Experts of a small language model.
Size: width 448, 113M parameters.
Experts: 3 picks a token, a sigmoid router.
Training: a variant of SOAP for the experts, 421M tokens, 6638 steps.
Below are experts of layer 5 (counted from 0) of a mixture-of-experts language model. Rows are named router (the router's row for the expert), up (a neuron's input weights, with its number), down (a neuron's output weights, with its number) and show model dimensions 0-111. Each number is 128 + 24 x the weight over its row's rms, rounded and kept within 0 to 255.
Before each expert's rows: "mostly gets" lists some tokens that are sent to it at least half of the time. This comes from a sample of Wikipedia text that the model never trained on.

# expert 21
mostly gets: " s", " f", " l", " r", " h", " t"
router [129 110 130 136 148 169 133 158 140 122 161  86 103 102 170 119 133 154 159  90 125 135 120 103 134 119 117 130 137 135 140 134 164 147 147 126 119 108 132 156 117 172 119 132 107 139  97 121 135 119 139 119  64 123  99 131 123 109 147 120  92 131 154  94 114 111 121 143 122 123 163 116 104 150  64 141 157 177 126 150 159 132 153 154 125 118 110 144 102 147 135 154 149 148  96 125 111 169 158 156  96 134 145 128 122 154  91 133 129 173  96 126]
up0 [143 149 111 186 126 127 105 133 132 121 157  93 115 124 112 120 114 123 145 100 110 173  93  97 147 106 101 114 108 104 120 131 110  86 163 110 134 124 111  96 127 137  92 137 117 102 100  88 110 105  95 122 125 133 142 174 141 113  93  89 102 108  84  56 115 105 147 158 118 115 138 115 102 173 139 125 142 153 180 139 165 156 138 139 140 185 155 169 144 151 188 149  95 114 109 141  94  83 114 122 116 156 168 117 118 114 147 122 113 110 108 144]
down0 [118 141 118 133 117 155 148 119 123  86  85 136 152 121 154 113 117 131 118 138 136 113 108 143 122 126 167 120 126 120  97 175 166 157 123  56 131 164 132 130  98  93 134 154  74 134 168 142  69 126 147 190  99 106 164 158 152 128  65 142 123 145 142 119 132 135 115 112 149 113 112 115 115 117  80 125 141 141 158 124 102 155 128 125 122 117 152 126 117  76 117 123 143 106 133 106  84 134 116  81 151 114 134 123 127 125 138 142 143 110  75 114]

# expert 30
mostly gets: "\n", "===", "==", " ==", "====", " ==="
router [188 214 120 109 146 177  96 138 143 141 131 141 117 134  80 115 122 132 140 132 137 148 131 160 147 119 130 144 139 145 114  88 135 125 133 126 155  91 159  86 131  89 109  87 101  89  69 137 137  93 149 131 150 123 128 128 120 148 107 134 141 168 125  94  90  93 105 149 140 124 136 131 126 132 103  83 130 169 145 148 128  78 192 166 161 118 124 122 146 135 155 125  90 103 132 132 115 113 182 109 140 114 107 131  95 140 131 115  87  92 160 107]
up0 [140 122  77 116 124 119 120  83 107  97 142 130 152 133 133 163 107  99  97 112 142 109 137 144 124 143  99 149 131 119 119 106 108 141 170 121 130 126 120 127  73 125 105 106 128 121 143 176 144 175 141 101 112 128 183 122  99 128 113 155 142 129 158 115 190 140 159 138 149 148 142  96 149 126 136 118 107 154 104 132 164  89 140 171 165 101 110 129 122 124 176 104 143 131 112 131 113 127 116 173 146 139 118 127 133 143  76 156  92 100 158 152]
down0 [118 145 156 124 108 136 143 106 138 114 110 109 152 144 179 106  81 125 148 131 133 103 105 109 136 124 151  83 110 107  97 140 106 187 149 129 170 123 127 133 116 102 154 157 139 131  93  92 128 145 101 109 130 136 133 108 178 134 137 125 156 151 150 147 119 122 160 103 138  87 144 155 101 126 131 174 166 135 123 174 166 105 128 135 133 125 126 138 140 142 151 148 192 123 122 164  82 138 134 141 124 174 132 154 140 129 137 141  81 130 119 108]

# expert 10
mostly gets: "I", " \"I", " I", "AR", " \"", " DF"
router [157 144  83 113 147 121 136 136 142  91  86 116 145 144  62 102  86 147 126 152 133 154 163 104 177 122 111  91 150 154 122 102 138 128 113 122 140 105 101 144 124 111 155 116 118 119 126 155 161 118  98 126 133 150 111  83 102 175 101 113 114 109 124 110  86 115 110 146 115 133 122 126 133 107 102 108  95 168 129  96 156 105 140 121 122 141  91 151 145 106 120 152 118 175 113 130 114 167  82 125 164 129 106  97 121 140 177 144 138 135 162 159]
up0 [131 128  98 141 131 109 166 143 112 106 144 150 126 167 151 141  94  87 104  89 106 157 120 102 112 170 104 102 130 158 111 118 124 119 122 117 132 159  96 112 122 132 137 112 103 103 136  91 128 139  98 120 117 156 116 148 154 158 119 176 102 133 137 126  68 144  96 119 128 160 136  99 124 158 120 133 123 122 125 104 147  92 121 108 145 101  84 152 138 131 100 136 127 130 174 172 120  95 145 138 137 118 104 135 115 133 165 126 127 143  92 126]
down0 [131 150 114 125  90 177 101 125 108 116 110 134 178 172 129 153  82 167 140 130 153 169  73 203 166 129 142 126 122 125 167 112 122 125 110 120 120 106 113 151 105 116  94 133 124 153 117  97 121  90 147 126 140 114  96 173 128 121 121 122 129 162 137 118  95 190 107 115 147 120 122  92 118  87 140  90 157 173 139 144 128 115 120 138 117 151 160 171 122 117 106 162 115 124 100 168 121 123  93 118 158  93  93 136 107 116 142 105 141 121 158 114]

# expert 5
mostly gets: "is", "abad", " Jr.", " Williams", "ova", "olis"
router [178 109 161  92 149 153 116  76 152 169 127 131 117 109 116 128 167 147 140 183 137 102 110 156 105 131 180 159 138 178 138 127 107 107 118 108 158 104 113 115 117 146 157 142 142 138 173 109 150 122 113 121 145 137 108 133 119 130 134 161 108 136 101 127 158  76  82 131 100 105 115 108 135 128 119 155 155 126 161 118  98 129 119 149 145 150 143 126 114 100 121  89 138 135 161 164 109 128 129 129 116 122 143 103 123 126 144 156 109 128  96 112]
up0 [188 135 134 149 166 123 144 107  92 145 183 116  94 114 151 140 111 124  82  55 131 129 139 140  98 105 164 166 156 108 147 116 120 135 121 118 132 141 154 147 135 124 141 112 129 128 106 117 111 101 115 141 155 157 118 116 143  92 161 126 158 151 127 150 153 168 106 105 147 154 137  84  91 144 121 156 134  79 116 133 150 105 134 134 165 142 151 154 144  77 129 194 119 105 145 112 134 142 135 112 120 151 120  87 113 145  82 104 117 103 124 156]
down0 [157  98  95 144 133 129 167 158 156 158 147  93 136 128 107 127 112 103 150 143 159  90 104 135 171 112 139 117 112 155  84 163 150 134 136 162  99 129  88 144 125  60 167 109 122 169 122 123 103 123 143 104 110 182 136 170 141 106 134 149 113 117 176  79 107 128 152 122  91 151 144 174 138 110 160 119 117 112 145  84  96 142 138 115 143 155  96 102 156 104 112 170 119 109 122 119 119 120 109 111  99  83 182 121 135 118 151 145 117 128 136 127]